From a checkpoint of a small mixture-of-experts model trained on Wikipedia.
Size: 12 layers, vocabulary 4696.
Experts: 64 SwiGLU neurons an expert, 4 picks a token, a softmax router.
Training: a variant of SOAP for the experts, 561M tokens.
Below are experts of layer 4 (counted from 0) of a mixture-of-experts language model. Rows are named router (the router's row for the expert), gate (a neuron's input weights, with its number), up (a neuron's input weights, with its number) and show model dimensions 0-79. Each number is 128 + 24 x the weight over its row's rms, rounded and kept within 0 to 255. Numbers have three digits each.
Before each expert's rows: a language model's description of what the expert responds to; "comes after" lists some tokens at least twice as common just before its tokens as in all text. This comes from a sample of Wikipedia text that the model never trained on. Tokens count by the router's weight.

# expert 47
What it handles: Mid-word consonant pieces
comes after: " G", " g", " H", "G", " O", "g"
router:138138114137099106109128084134114110113168089154147165121151131156151110102122166138126114156133152123103142182150106116106097159122179141114138143137165139142128111099095146091114134170113143090100144109159135096174136135118110156136112094
gate0:077146114130073172160145117160133159118125149143136156134099132142140160128167121119127103120150164129150116169129115117120108158099181109184161138148121148171096139135113082123112128091104158134128134140110161137143140109140126146109178139
up0:105137118131152137110089169128171117144156122171145111147142145148159106100129156144152133124109107166120143119138109093125115134140120150141093147115095161145100147143176111111121095161160140104160063156116077108126140182127145132143144116
gate1:116135108096170092115091092099143105107144084150119136119128102167113118153119130127111145121134118097109139136089134121105110143159122128094150120137159147150143131135146143136125117146133132174193085139087100148140145149113100123151124125
up1:124105110111094157141113150106115142097122109140095150128108106164125131107144123090178171120118152140128096148114155126127072151138079147118129078178144117167165136151082109148129095088135112118123116152113110154163160137139117116128151101
gate2:118157124157145129166134136136109107116151100147112074085106142119115127087087104110136133134128139170126121106116103144158064140094148083116102140115142137084129146119162141137102089102116112107152114096114112098119123138093093152190126095
up2:167135122136121189159136087091094131115124121144103137135147169126116129115109120153100158105115135174136130170130098125151131093124122105121138097124138124156152151114137131091145112141137145122111165103112104120159124113127142064198139123
gate3:117146141119198150117142138094099094111161117169157134132123148128126122123138134131126143125116138129095126117130104101097127125145145191123173167129146158120120117158140152132087138163110109150095141128160088171146154118129147128129118121
up3:144138058164129109096177104121123121070129113141144136159109163148161109113182113094156093112170145147140164138137115130141121138173156172119123103110104110126145159142119103128128108154131132149149121098133099170151173110118113118090092128
gate4:149114130133113138141163100081132135157152121114151134157083118121092105129183119145126121124147121094099107174104110116131157150117129163115137120162134159165144124137125112143092096155119080127159126129167142125171119150105137151102100108
up4:113148146143130123120080125154125107096126124139130105142178145128158161128090119115125138135123140165190146093138131113137123100109111100157134103091103096113087129119145132132152159084130139151092136098086137108101146111120126136151176133
gate5:133142120128136132105137106128147121152131114128114143100141148081131049142110146139144093116125155121111129120133124128101144139127133133075122147168121101123114169113135127110125073096158102145123140173166082110105130129120112115145113112
up5:136146139121100111077140151135111172130165187146131141152101108116167111103145125137119095122105097082115170143106135183143154112137173147142130157108104114131139137160128108100146108132151106153125150111143105110106124104136125128157091107
gate6:138100143129120119132117155132146108134099153136086145159146113127154084097147120129118156109142156166174123129143174121161112126127144130114155141113122107119113105137137130127085098182159113161150072174128109093151121127108103096141145147
up6:148156121143141123103081131166147128100161095175124125124131134148137136135120122109083142165140082131132130146151121130129091106131122123096086113149148080120096159121157090094130093102156137145168128070153129113120114095124112104113081108
gate7:151148137133129100117159129134156110135136169121150116128137109124113141138115089160165140160125137101126166130163133123171104134115127093143107145118129197126135149169091091104111125085117108141134094116135116142134176122153139145101078131
up7:137129140121136105136168165127145124115151121139148151189132136107101173138084099175107163123140133124097139139115082099121126143093156125129117140113181186113150161153124120060069170135120136097119103133110107103152144133132135168124103109
gate8:142146163145128100101122106146100145163126100164113147107119177082197115070114154152187138145123068122126134155155138088156151133136099107159088124140131116089119148134103131112115164164114154093134146119137102159149111107131137111124131115
up8:129095088079142113142103131134146176090087131126142180100184118152104092120126096173160144083115146103116114168143170141142136158110137136077133105119155139194067152103147108157126107124116121140142124133171120135124168122136143073098172132
gate9:174173103122131071153159097158133049150116139122156095101139146085135153124113131130134126123139110128158107138101112152139144110142130113092122152138093120125130091107149121163115096130150114097120101079106133151139112129097121130135125130
up9:160149098114097124133140081076145070110130114114135128148133166076120121152136131142112116158158089111115127152088106161138117148172107106127164118139095099117096146163097122168120139144188156114111130098158135131115113150151099113145161120
gate10:117149086158107154133119090145166118114144124176158172141125129108128122105148091079143124176133140111098158115134132150141128108139141103103135097098116147138149109115165109175096093146123124145139122103100122127144118122108118130099160113
up10:142153130128136140153125191141129131143164147132182147114129172154112143169127106126172120126111124120126140133126138119157137150106138128106138128143107150144160160137132186127060117129120168126135114147083116152114091144088137145159129163
gate11:122163189117093144140144099150068104129197146107106108110088135144148171134132141126139090117127137151130127150104171106100118149132145139116085133159133134085107131116094143090130146170132132129159149131136152133105124148156137115119108105
up11:117136095160163130150132133106135147176081057144175161110124134127127138107169090136077177120101123126164155134165120147132122174114083100120163129109121120186109142107123118130122168105130122119119102119095139136122095121111129147118166142
gate12:114131083143088118154134137126071137134145123123113105112075107090095147150147094104125139120136108111117155159140145107062135161136151155136135113110114110086143147100127111112095147140116171084150151088125113140154100138131090122173135158
up12:107128125138161114108133161109126165082125131120127122109145082120123103116143130116102107142096138200103121152135122091095139102114141139147126159132120104090058172095137122121124158104154189158175156139162126150113122187095153132134150115
gate13:101109113159067160121148102101126115162098090124131131113119100087115162101107146137099119172117147116093145149106141128136164078131127084115151131141111124128172109105101119075145103125101075145148114166130127105146147127136113120096140146
up13:121110085155176118127125164175104097135152139125113129129156110123109113137132108140113171089128128106106150145125102130201131143123122106134078118143121124155104117116187115187089163165165124076109155124099111178139133133128141131131152089
gate14:149169120135146133126110136079109115127113163136145120085133136159088130109144089112126125180114118108138159157097094124129136123112154158121145154172095133112126149132074164142126122109137120070104124072132136115115144107135130165153085147
up14:139141136128146112135109151125134143096151084143139129173144122106139168146098105150113129090115108153103154120123142144125154102128083120124141103083155107125188111119152114093164098106103154158126133089161137119145131168099099084188138132
gate15:151133139138141143130175123146089131119140106153143147088154179162149083102155105110121142134150119159151136129126132121118088188133087162157158162129109108146085107138153128119117165140128106104154108080121117152146136138127137147121142106
up15:133149106148165188116097113132072116133140144140112145118176134159154123143117098048149169101151110151119130161116163148093145138134140118135152119125117105142124100094127122107123143129128116119127099101176165124134084101152160163096105089
gate16:126127140114133150146153118118112073074146135152045106126115102169118157123146082142164142121112125153121149149163091148139115138105154128167152090147143118144104136099127146126149127169087100122134155080129094121106146128112161093142133108
up16:137140179116138145157169102096109093122169156143072112119098132109145143143130123120155131112122117129108129158140086112129143129158163113173151130118102164147145110070128116171141154143068135123143154103150093128165116143093153120114182120
gate17:116145145118170138154113120124107111112106138112075150169148086161145144125145119177111108139171147073121165161117105177141127145071116147088078069104161144145174122120131105128123127107089112149134128113120139136129156120159144120153103105
up17:137128138123117121098131101137146122129147158131145117078107159074122141132103125133120150160111106112106098059122142139104132119158126121160156159127110121103119080140167132149108090074159121129164147100147132140075143139118139088144121149
gate18:099113150121078144148130133171110085109144123140118130085139105143091147120129118114112162178160125125121158142185159142145091118123144104162138165117087174068099182139116146125104095135087120146112100156166096127078162140130116154133122122
up18:105122133117085110168158164103154106118110119120141137117090104155081139112099130141105151140164133143107100121181163128116151091123185110155163154150090153092109121098134156138107076142134129103117087109105093135159178123102108134107102135
gate19:135141126107098075132151100110153111084155110147119105070135141128116127097141163142157111094149101144123130153114116086129133140149140118118135118097122127141144137154130127077106159171149091108115127111178133118166162180117105110157102094
up19:156139120148138120112108098058136116112111137061154104150157163123134103130147133138096140115104118162127120146087189134146079134119175126170127120158141151113128120156130144092149145082150133106133098092149151131111141133135106148130134128
gate20:079147136113138163128092136119107068099124132116110152130129152112092128102128104128071149158133115134157165158149114104163115111098155123107112082132107157119127119148133141114136088156127131093133086143143158119135112137117128097141128134
up20:160109102112142118128176157150110173138097108184149114129105139143145166158143136145164122115105115125084092126131126081141115122102119144139130135162135134134100142137138086137137156141126163154099137108096101162112126143144107119177088138
gate21:116163143175092103145082114124125136117102134162117086171158150132107136115105131163136153134120142119130130142114123086151106132144154154147124149145122136135155106103108104126181127119100089168146112126148132140144141152097120140124161141
up21:166106106108166094132193160152121119134140159116163157111078107109126093163160109143169113152099135154167124136145086116155116128121130087178135117157172141130127090094092114103137136205142123160138154144119130111127161118125132129114146138
gate22:117156120128102082115154119109122131169138117101195156176149118131130150074156107137151146178120088131138161123131158118122088132168118155138150115139106154130151130127133132126173123178114120111088086122188144141130143106073121092095086146
up22:119104128123158091087125162116088124148145076135172145112118144128129182100135113149142085167098130137107143122157140131142104094158139137118130106131117147103122103112106120102110161179113101131105107098142116149110110139150097097116092142
gate23:143211146136123125100100156117113158108137147151157112158118186130152142099127125137109089113127127097163120127145076081119107151158087109127081101156129138162128154107103122110096142135130081120154112083121106147138116137144097159137108139
up23:117081132057154120126164127165099102136171133101154136137124133110165112105081148132126101128145148089143104147101136139142140107138162069130098142107127085119117148090138124145076111113149125139148160146115112165082147130124141088129155101
gate24:099146141121171126119109097150163079140115114138116163138112108105088139129130107108153109118149084158130161164124112081122114144166107137140140110141112126121159180157141127154164151160097121137059151154148135093112189161099102156104130111
up24:135121110136068101138143143106106132160107119127132100093136147152149157156123131119101135111103134134124116119106083146159115120135154125075082112114166145159101125115127143117113096101123152117135140145090102122133075122124160084129126142
gate25:155146133121143101172141154107113098155122112157164193146119121124097110134106135126160141186113113110159140119131125131130058130127120130120189131149109133131068130104113129125172061127170122134154116159130146184096144154153134121139122135
up25:130140108213121173106095119142144152128113103110097090123109145110130101107161124134131154073087118112109132130122159149165125134116163158102102115103148108118132108123174129109105136132103107134092156077128096111113111148105113085094130122
gate26:166147131171113117100136128179068105134103124102094165103137108085113147156136148125114119140144139139111121182111166117186117108146145129109158166142159154123087104129095101121123087123093110118101119126122125132167148156111131090085113152
up26:104145116099123107150142174098131143121132139140104103120159097137140137104098162135125142083115161163093163089151133137097115142083157116154109136121135143143110129144156083130131129090166123158102108129164147104136162158110138157129124090

# expert 17
What it handles: Lowercase word-initial letters
comes after: " the", " a", " and", " of", " to", " The"
router:126142165109132139129124097137126125040177099143129166134150145123061103118145108123163134128097115138129116155096133136102158119141130097131109115157113130106132121140152106090108138156136129101131129135170093159151133151141129129122092118
gate0:112159106150169129161112151121149115094146086130125084148149109124122168124142137131139155158093106111096149145134142138137136146165146132129098128098137148118099121111164072094127104098163139145142138119100102121152144168150151098093118148
up0:074145111128139139098081115162118126151111096148118133164094134152146117146136122131125145124136085107103128165176114131127144120103111163107123163151137101149113150143139129123094102118185129141136127129095095096093152141122118162120157144
gate1:078145159136152112171105115130139098104125122128140105115117131132145150127144138114115053104110149093098173161126190156114136140101142142129142156117137107076102136161167155088147161143170151111165153148119144121114142132149110133124123122
up1:125139115079111135119183129148111151138107140134139130147111134151123130141133114164138149112147127133134092124143088113149140149097139128098136142114109176161138100131124088157149138138124116115077107114110143161126116131109168145151127079
gate2:147114122142093123102091148123098125170115139144125112157122120123120148144122149127131122075168142131174144124121138137147092166161155124144121127156183098161118123126119098115144123133120128124158121110120156126187125140130105098147143135
up2:139124142130148129137163126152124185104137083132124110146123144107119147078189121113171106147115128150090079132144101086126138106076096146141131115099123133103155140148133131082114132169112133107104133100074120098124144123152157135143170109
gate3:135164087132122149147108136119138107096147145136142093127131106171138069158105084132096114128130116114083138153138108114151129164146126144148146149115100110197144150123114109148108170116129142140135067112164171126173147144094139107152142097
up3:121168083117130156166084140137140182116116128140107100146161076156151110131125116124132117129137116126139133151131135137115150140148117128143140157109104128205146110128117094103130148093139144152127115122137191110160168119091150089136138110
gate4:142162161148143128130135147156136140143163109102116160139123139137120151154170123126140114115156110119136151119162096115117109108135121130126126120138134105151050136132136178197141140087170097113135152136112127159099136118157137163106135173
up4:162131162106140157140147106136097098142102189157126136138077148148117099089137135097138147115120096158077098159138118087163109134122110145140140138085131069104076178134147120138085175127102122140135108118158180138104157110117125157158134108
gate5:118181123151173146124103108118110171126114115135169113144125164162136120148153145142111103108119132149149135114155150160098124080150140115143120141133103130181106083174156122085133097115124106140150073097096151123131138175134143136084142121
up5:170126112116118141116145106128122105113141090174090150153105165086152167109148133111117178151141106091052150157147114108147144124128143110101107116134131144099131160089112157144102128149137116151082147142131137124142114116129108112137145120
gate6:139122123130119069112133121102120100128146113163120124140119174098151156157137135159111147088116148088062143104144134124111140122080131170122103126104100094124052122126159164106099122145105141143113158140081144156107154097142120119127136129
up6:150135104147112075124121108124125111108147130154118132157116172088150136155125143142110139101104133089069139086131107120110147098074140180132101127113089123099041127113152142094116145133098134119128173124100125174117165094118124115121158135
gate7:086156141179149118099147082140125117080128125113142123126120143142121109112102125109116110125100109119134124105100109086112107181148173106143150136155112124157128133114106142154109103108138138108115104173170155148161154124094160149094116142
up7:111127112135141105119146117160119138111083143134126115141146168099141149099083176118133131161125136155109144098127109137085112142186156108123142145140133143100128138131111138125104088122110144190060163130140134125142132147068171170121139164
gate8:124111126145187114139127138101137145124141113092113087162143096119158104147147086115113092128151133160132124157124130131180112124129144097112075150132140110143089096117140057091137126115099125147129151099110128169097100143137068100120115118
up8:113122109134153089128114116127115127127122132078153145104144104138163143127100143150104151103114115129141113148180125112158120116094112116097119117099116122104073129125150130069140099128146096117117159080118129180113120145114160110135119112
gate9:166131084135141166143147115123135133144106140121188100129149135122103166140132160107103110146097134131134110149161107105143090104103126108094091148142120158102150149125117150087155098118133121124139124109108100140133146143123124136139083136
up9:110107115120128151145114147206121139106109049097153114145197164134145148119124143115119123156096126140135124083129137126153120127159125114114135180145111123140169156098124116121178114111144115112147121158158131147152099171169151125143086148
gate10:105125131067136109173143153091158152132097130119123148170134132117135155159123114119141091100146130125121137099103119182077116125116098088114132126111115117160101117151153139108136099089141148141145152090122099156122134159146139119163101152
up10:100139122196136120132093136145136107135161123120154136094120088141128109134138143126142148121140125172141125146159133078104140136179138188100130140139123145149143157084107101139114120152117142106146109149127136123114114111135132123153161115
gate11:121090126116114115136107101102105140110114098135156121144114104092166153147121112127151108121175142122150172149095117125127112131099098116064103146124163119101122171129136128065115156118142108111113150108095113135116122139130098134175141142
up11:099148143142152135083140165150147122132135148141134137120160144154091123105133117146118130141066121145121097123139131119148107158157107112166155094145116133154114111121152112167143118157139146147147109143166153128109133123129097122103109110
gate12:111114106172076149144148096184131113162137168100100132106121124172113131132066104164149109131135128146118124078118114141162086137124111117127149114123128143151138087130128107195122127110125123117107151101131159132154117140128173103114135139
up12:111121159171066161145145113152131113175115119118136118129114148132130154142103118125140113126117161113105163121105148149132110156139145106119133141117158111141130096085145086142096107102158126097147131142117130129142143128126114120149106133
gate13:136163124138156165127146135164130125110103118076145129144111165100114143113128099141073109132101100133122147115116146113131085142121139142110161131132103118088151119105133181120116158111120146125117085177133102193133119139129148133098137098
up13:132173124176140095111112130180121142127136153149134102129145142146091179121175094173122100119115124100099080141106159114105132123089120151128159135120094095132095112146152152152095183173130130124125120089162134108123163148125130157110148110
gate14:139102146215144152150120119127129129111100146147147089111151099099109121153102152117066090159100152166141136125133121150104121122147128131168136132170135145115152136099152129101121109090196092149166150121145150136136179088124145155136116119
up14:135129119132136114111165162122129169106129098100139128117120129121121124146145106118131152111130124096139129179102105129179099166083136101109152118138129170117137113131108136119158128148076143109103111105187069128126134145117154132114145150
gate15:151105106122161140148102138081173107130127113088102127107125097121139141120182152131138097124107145168109128138124127166139145122138100140127128160172125110146116132110122119147096150154120115115182116112127078175152130137110082132130101105
up15:066182119147116116103132099156097180101107144125153138124115154150082108125078100136135127125124122133149121129116138093141123119102134103127118097101118126095103117126134170095152156140142144144109116125133181110102140097127131143104154154
gate16:112143099163140104118121092106125077085077082154158093120170129100138113185116124168111127117107152151137129124172118139155150131144123114106138116164150116149115107125145097081091122126161111138120167136123117147131097141134125118143091122
up16:137124135097104142124135137146134159202161166084134160139098119134099118103128113098129134135145110092160121138083137122137115110128140138164127137092093124117145156140116163177155140143107159106120122135121148089123123133109144128113142115
gate17:148099117132182132132171075145154089093105135089138123157154159137143134120144116120127103103155144098109139116091172116129129128087167155119129147100118143093137160156087122117137167151103145140123120134134189147145125127133163118142149103
up17:175108120122151109155161102127144140107114103114111131125149140093117150101174118099166126133168127119165142155109129170122104133128165138131119152102130137123130143144116096117114182160087142166123096106114124136125108105145171110127121103
gate18:134097188145101114133126152105133153141120142161113103168151137097140171187114146142127162151118158177101109162164119133174112171133122136131102123117140158153106143121162145104140099119186086149160169122107090116117149122118133127116128122
up18:113129131128138108130116135156097191155097141128158148148143122127149144131174144111138169124090157167146089140118214156122136187109123144096116118171133123131133144177145151127152127106135125185124117160129130132085126124158143128112146149
gate19:118130120112132157080155122120133127109125117150112137142119148174170170132159126148118174178118154134120116152093105189127151096144147163103135106080145129164125056171130129136109088107178121122150146125103119104111161151119124100111134137
up19:125097113148152074137138105111155145106123162114136121134115066123090076122090153112146112145127084138158140112092122094151126147096127150130132149158112138100083144154094103090135169143106158124112084150125117133117101086149137127130116127
gate20:116159121174131132082119145094091101122160161142146107106182089129110139140127125152109121160139102126106125094140109151128151150171121119127165091094128161125140097118119103108123128135153139130136137120103087096153083161145163124099153141
up20:131094151147131084132157095110132126097134172110120118122136084132152138142106154123102111123159136157121115144159094192172175141124123117139116135138126162112135082126177156144134115116151092125136155122116108181105079115129123153126112125
gate21:137114105153147126128147119124117145121134131109093093129089116141118119087090146112131089095119105114131122170094140100162088150118134130162150146117131163146126129114105079152120123111124114142126087116155154169148119118134085133115125126
up21:104129116119153143115141141166112151111109130119171142153083158127126125150137142128109111160117123111129111108087134127114126150125117104135114167169170152092143160202096110151142111080132125143105107091164129123145171152115104143103119117
gate22:120108097171153140141137170111129141105145090118127087150115132118171148120126122113124125135143110097112158143138124078115088107110117144129086088129156139126096124156121152071128137175125106144084135145128119093145135096145153129143163092
up22:133133096111152147111100150175090135161146118153110104118110131165186111120113128131096083151132113104118138143133159108124125119128133151155120110152158134108154114157128141156116117107119082107108153138177120121119154083127127129134130115
gate23:098143155132109133106126156132124155094137110123137132121147154136153131116118123160098112094118133155174093126160101149187111126156127120148164129150130092130068115149184135148134128088153135147162112110133140119126129125093126100135120093
up23:110135156170113122111148164119129140125134094140131131141141127115155150134128116158102107064051125130121123105165119125151088138131128149144167122127129077146073127094172118158123135104144143144126106117134150128123143100082111107122120118
gate24:137113136086102180129130151126163129141131142131154119124121151127135157140135065112098146163115104125107130103168163177104126081118110108122124159125103101140149151103145162134137093112151093131158160154149148156126142124137143140112140157
up24:107136124091131120105174162109107130167119118091087133173100187146105080126170160093122130149126140143132099156102149153125132144129098164155109136086164106153121111142162139153142134148113143132118112123108122086097148155118121097129116105
gate25:100158155112154130133136105101118141129149084145150152139114126112130152140137135101164090093119105112190148157108090140098134120130126142163104135164150156139152136180134072107151123140155116132116115118117085125132113148126106118108095146
up25:121105132142129145137095152139105145176134104101146134109142137115143134108135086125087121148157104105139101141122155085113151127126112117107101069132125100146120071140191130082122150145134120112134138165113107100098137147156166128117123116
gate26:142169149138145169137134130128145080107137077163165134131095158091114141119098137175135105127144138126133146136140143085114084131114142089118132129143133115093071148126140122133125123128093127153194086139123147107187142161129109125132099095
up26:134135187082122121094155097104115110093135105143165139099124180104118099145135129136112099108131181110108147100165145070119123120132139139148151107129110155127108111142124128106123075146105080115201122163098156144094124117133117147119127119

# expert 4
What it handles: Word-start letter fragments
comes after: " the", " a", " and", " to", " was", "'s"
router:145151156118110128134141142102105146027161152108124174129139135122100126105110084121163089134122111122143131155111119129103152142104105127145131137157144152117148112147142145105141115144140123120121106161162097163142146150134127091102103134
gate0:118148141172124117134125199127146118114134148153092132144122124152082115050134139128132058134136140112098147139087098119095146116108109088132109077119140166135137149098132104118117139143117161141118105135150118134170124096187130125141121146
up0:128141121161129158130134143172131111107142107144132113141142071118104114106118168111153112103102121159124156140118097120142109176132125095071129106162185126132137168081121117105156124148145107138101100132131140130165127112154154106120144135
gate1:167163123124125115121150156145095137150165121148090121127137121144106116111137125136145077123129181160181135148111182153131124117142135097108087114145080129099154145091122088151147099118097164111100111151133158139130135147084105131123144102
up1:127108169144110162149136141135099174152134103148138097125112150186125135100169097116161135136142167093119123112125174178122100138130134093111110147132121129119147115156079158123155106123122102082155142077138117156139211115086122137127145123
gate2:135139116107193127129116094113113140115104080121091167111086120107120128075163123124138125136121102155102169165140131130083125133099168125126140107112101103158107149142117137124103138144170096165138107108108155086111099136148154133140110141
up2:121100153182078134129131166180134164145138182138148152130151105139114092153133145125116127098128159110145099111113149133173141146147101095162154129152133135138142120126130123144142112119128148083129130133138100156126175116127115188125135144
gate3:191131105126138147163143083108145070091146141101145116116171101108123117148159091113104143138135146125109210155119122116167126144129127101149131123127111106133149130118136091120111099153141129100123129121095121154128164093141082117108153115
up3:133140143119134122127120138107155110139170096160118153132145117124129127130074121128123161144149098115110164107137169077143116145143135128125172154138098139130126128136185118146138089103110146113175162102094114159117137151149126129084190120
gate4:131153172171138129147117153125103114091111098120116125148073098105139131087132113096152149152121131125108125154111103126114095085103119175105113136145182121133093131132128088102098124156111147116190121140157109110102162120151093149177109126
up4:113150173155139147116125141127116149108111125119155095130073097117156141097130081110139170131142110158145061170111107112122125113088157151140104123093104124155115130172092086096111146129099143152174129143134100106123111105168102146150128107
gate5:112125196145119130155132071110113162174131159148126125113142085142142119123120132130130133117128131142147110119070106140125134164123152120116115141160122116089126147111136182142155160136118092155115093122109130093113120118148151117150119129
up5:121068120132124127130112125118123087144113149117115122107150132091124127161127141135133164128118106087118129165142153129116131118109122086092096129137139133145131152174095086115132109169138114119066162077119115152180122127098136102138136144
gate6:143112165125151120119128162110166101131140126159134141127163120130118137117133160108094102153072101125129163114137168132131123108114162173130162117101111157114154085135154135157129135165152114071115170157103132070141147166133098124143103079
up6:115125102140087123142127115142115126114129132110154113108098148120120112112126079169170145129158110131123139144099073081123109147159114119111111120138131125162093152135119149091091106080123149124114123123136142179148101100104161100106120167
gate7:141109135085128141128138130065153093127117139131100097120117141153138127082093100083149103135135112158119124193137152131131124120164126142107145140097118097156136140097159117127177154125140123106136072158113132172129135113137132110127134184
up7:131123113157120132129116108150092172134108108097155158137124103138135102186146188187108157113136116107134124086077095153131106125120112157120132105185134135066110099135128148145112104092129149155117176122087119100112151164104117135122146118
gate8:145160133144084091113121116105090138141146075106128110188122144096094110119102180104102190096132133127148152088151124115148114141153139132173124119171143141118077139134094139102137134104080127116152130160135139122141146138105150077164114135
up8:149149122104104127135127117114130117128148098094133130161131120132142135105136178107150099098174123111154174131126131132131099151176186095127146135127131118151143130134123133144158107133128116126082134154118144147184151120110176117154113117
gate9:145102153073119104161122090161133135172148134163120091159148127090134149159157128105111129083108160079111139111132112112099107120101142177093128140154098150162149117151147113106134121111131075101133170089136122144119177123140126126130150133
up9:106174118138137149123128189073139139095110114104141155113122141166135130105101146147123136184146089150120111134152135146172159139147107095149123108075133131080122132082076145126142104168091190125123086149131089120159100143113138137130097129
gate10:105182120102105115130096126117129122091147131132159115099184118139131128117136121130175140133151088105132144163159109127135127073151163089136170135079110121150152107117135119119107138121091088104151131128175106150093126154133143149175134120
up10:129092146159128091099119144113138126166153172161093190129089146106100146102147095142090085116121150124144082135125122138112133135095087185146127128149134119111103141132134119135128136203159155145105110133086153109165152132112108141119124125
gate11:125145127189171108159143135150131138092127147089189122157152092148132100131118105107091117145088109149128131114110130144098101139128097125112133151153135133120088154107134129102149167153158128130132091170162138113130173128144117090106162126
up11:107118161101145125130172105172104142165127141129142164121139162109148120137122155142132150198160112087135097166135114163129146122094081148058111178126121092108128129173134098114112115147122115143088150119134127107104180167119156113150139114
gate12:146113154101129132155140152128159151148139133125175096153128122109127125137155102118066118132140128180137152142150116155111086136145122074133141129170141159111193159133105167145084122101126116141160094145116117096116149131116141164110096120
up12:128114092136132120109112192137115129088170161151105133156138127145111124118121142142152127173173138139169117077090153111138129113117173151148102162149123084126094091158138098152122132123134177112157113146128165126141129141134098115150136103
gate13:162148125092169149144141126130136147157136146155117139123146171114170139128170123158130108196142110118106132114158115117110157064105110173108128175102127148129142137148112130136125080096115164092139128133154158110134145145128151133130130102
up13:124107117179099091142126147104119152117139180116104100116108083177083117110091141096144135107102137145153141147139125119158120113122132135093160086157118085112170129116127144141140155150121108147137087132117164166145141087111127124134120135
gate14:110181103085116110154152125129162083082136134159108129108130104084146151100097130133100101129144126109121154139149143124110133131101094111150152146178125141107090124165104138146156133167116139127130173123131121103156115135150155102146135108
up14:155142113113100133128084164177105155171122152103137147137147151168091121131101137117104139137107135130132129159132116119134104138177142124122110094106159137150174136139091105150135110132130100118142090151164119141117105129127155120132111110
gate15:151149128130131098160127123153117178130150134109168166160129133148148144131150124115165112157180129098156131065116115157122150102163123131104140154158159086144111158155130103111121146088105112101123126150120142163128174127114136145154088136
up15:133058119146156130136131130135082125155107113157077120190120083160135165123106107111165160129130109143149107109124131105159134176173109105158115140115165135154128174112143089110151154141120150142132089131140145123142136093141097119101160133
gate16:099104086171147133114115139125122126102124099100132121132119090143104137146028161095115089141091132132120149122071100112145131160141126124120139096140118130135124126099094087114138139137175156130134107142130140178136117116108172118143200134
up16:100124095180146083136150132109118101053151128133100125109115096139099166129077147136089103080105164109140170151123096142150105161147130089110138123156110101141113142114152118124131151171117116164117098153131131178135132120119141143119140103
gate17:152157129106118123103073108114153134110108099121129123152175189155141147168161115149128144157141157132159126168114127125101140125151136169120117106098101093095107135116106160116131130135111140122109109129132100115072128134110145116121133108
up17:185161147118117143129091112096128144102101150132135114151148156150174133142139143112125149136155159179116125143156141155114139092141169111148117102115138137088123142109103102085153121089106109128156112129141062134112111138116137145144142115
gate18:112135118138121128134112088138172113126169143111088104118135148137157112143122106113138107150122088164062159147152147122147099164106128167106157161157087122165125146112114126127146126150146116096155122130126176088161131176120120106112111150
up18:085110118107139150146113136161101161188139143115123102157139163137109136137152077126136161124142122124122089095109125114115142147127092067169106111144115140165154128205112182111157113101142107155087116126170097111111140139133146147065110136
gate19:155153138103119120133136137127140126151072095148146115132114133121142107120166120083107132137108126138138143144102180141079175089108168101123119140132146156167194120127145168156134159107139142123115128175115140118101117181172095124125117144
up19:096109138166127105102125125131114149107154142106125166112122135120111154140103113159138105115115108121101120093147090131122097187132109182134128128143134075110070150123106108097132116151136123129118123090176124143133126097116156136143136142
gate20:149079137131124159097158125079127147097144075109106079161134128110144158160119117113102136188125110149130103116128134100146121122123122139173139126162149156099094123134115155161114110159082077126152157133130097101130142135149121130129121109
up20:119060151145146136142135085075186114122117163128124092123124116136159113138109102103117108186154106098115160111135110146112144136133098158089121153142121091130151157134087122141140143177106115094189115119116082147142105137164133113130121137
gate21:120149155148128142114107142090118157139116097163130134130135112132138120144132163121113118141127125135116177177149094140155145124133132131085096149152154170163148134111124093107119119121130117152161100126100144148139144103109143150107136138
up21:114082076163152130137169102140133096130129125122127138144101078136120124136124131099175103123127112099142123049117098111095140146106170147147135104125106127113069112175114147148137114129121110057093169142093142134103103137153110131144118146
gate22:083156111078154145123119117108095133078113155168163122144105127128108124087093130127122133115131115120097129170085073156125109117133124162133129167152093150157144128170121162141122139147116108163124147168150096170162114161118157154131114137
up22:127135112094125085160105147107124109189126152097121128149147139139128134221107101153108127135114154132107121131164129135103119133156087120209121113144140148125096147137168107087151136125132095135115149102159138121087128123142175136121120134
gate23:133126150115135153123172134101190125138143122088126164123200142134130208119152133160125115135176110106129127063126139108081117102119134073128156111118111131134148146122155172193112166123118136118119131118107071124146146155177093107103138153
up23:137097133144130123126085160128120133138132137143100103148094132091109057121078121100121136136100131115112143163120122130146071154113133152108127146139122135118062111110130112070150082146134164104119128155131129183160144113099141130163147145
gate24:125155115120116105078072145135153174112107102161131097159133107109110125121136098111172100130174115135166169149100096114148145124131134172096128108123106150125140161141118141129101131105184137116113127126111088121144136138161141124157118156
up24:123140140137062090109146091099145059158129119114123124090145123145136126163131125144095150135129149127148111137152106103105117148141150075140120150146163158086156145107124140121152112113097131122118109127128149111144114125116125102117126118
gate25:149168133127150128132116118113137127160145099135073129122139126102093157118151144124130119145127126127181134176156107152159109124141155172121109145114127158125162097149107120114116108146145110136109122125104095128128079179138113114175123078
up25:088116123134147100114088141133154172134151111161144098153170142129108141065097155145098126097124130102100144094107132121113164153108138140156118098139132147162147111136098130122171107117125127126122089119125165098145173088138189106120131120
gate26:143172180121140168149122056115124110106117100197118135185125077102152167130142126132084135100117160136128150134131134150148140108097159153111127118130117117162120106103137093108124145156153151141126142155117108097164130114176133074132104105
up26:124158150139129147141144098135151144085134092142094109182152097101125140129157118099091130101121124152143163175164127103140136128096172086158148078135138119177132089094129113129127167164156170136096169129156106103119106122124134128137120117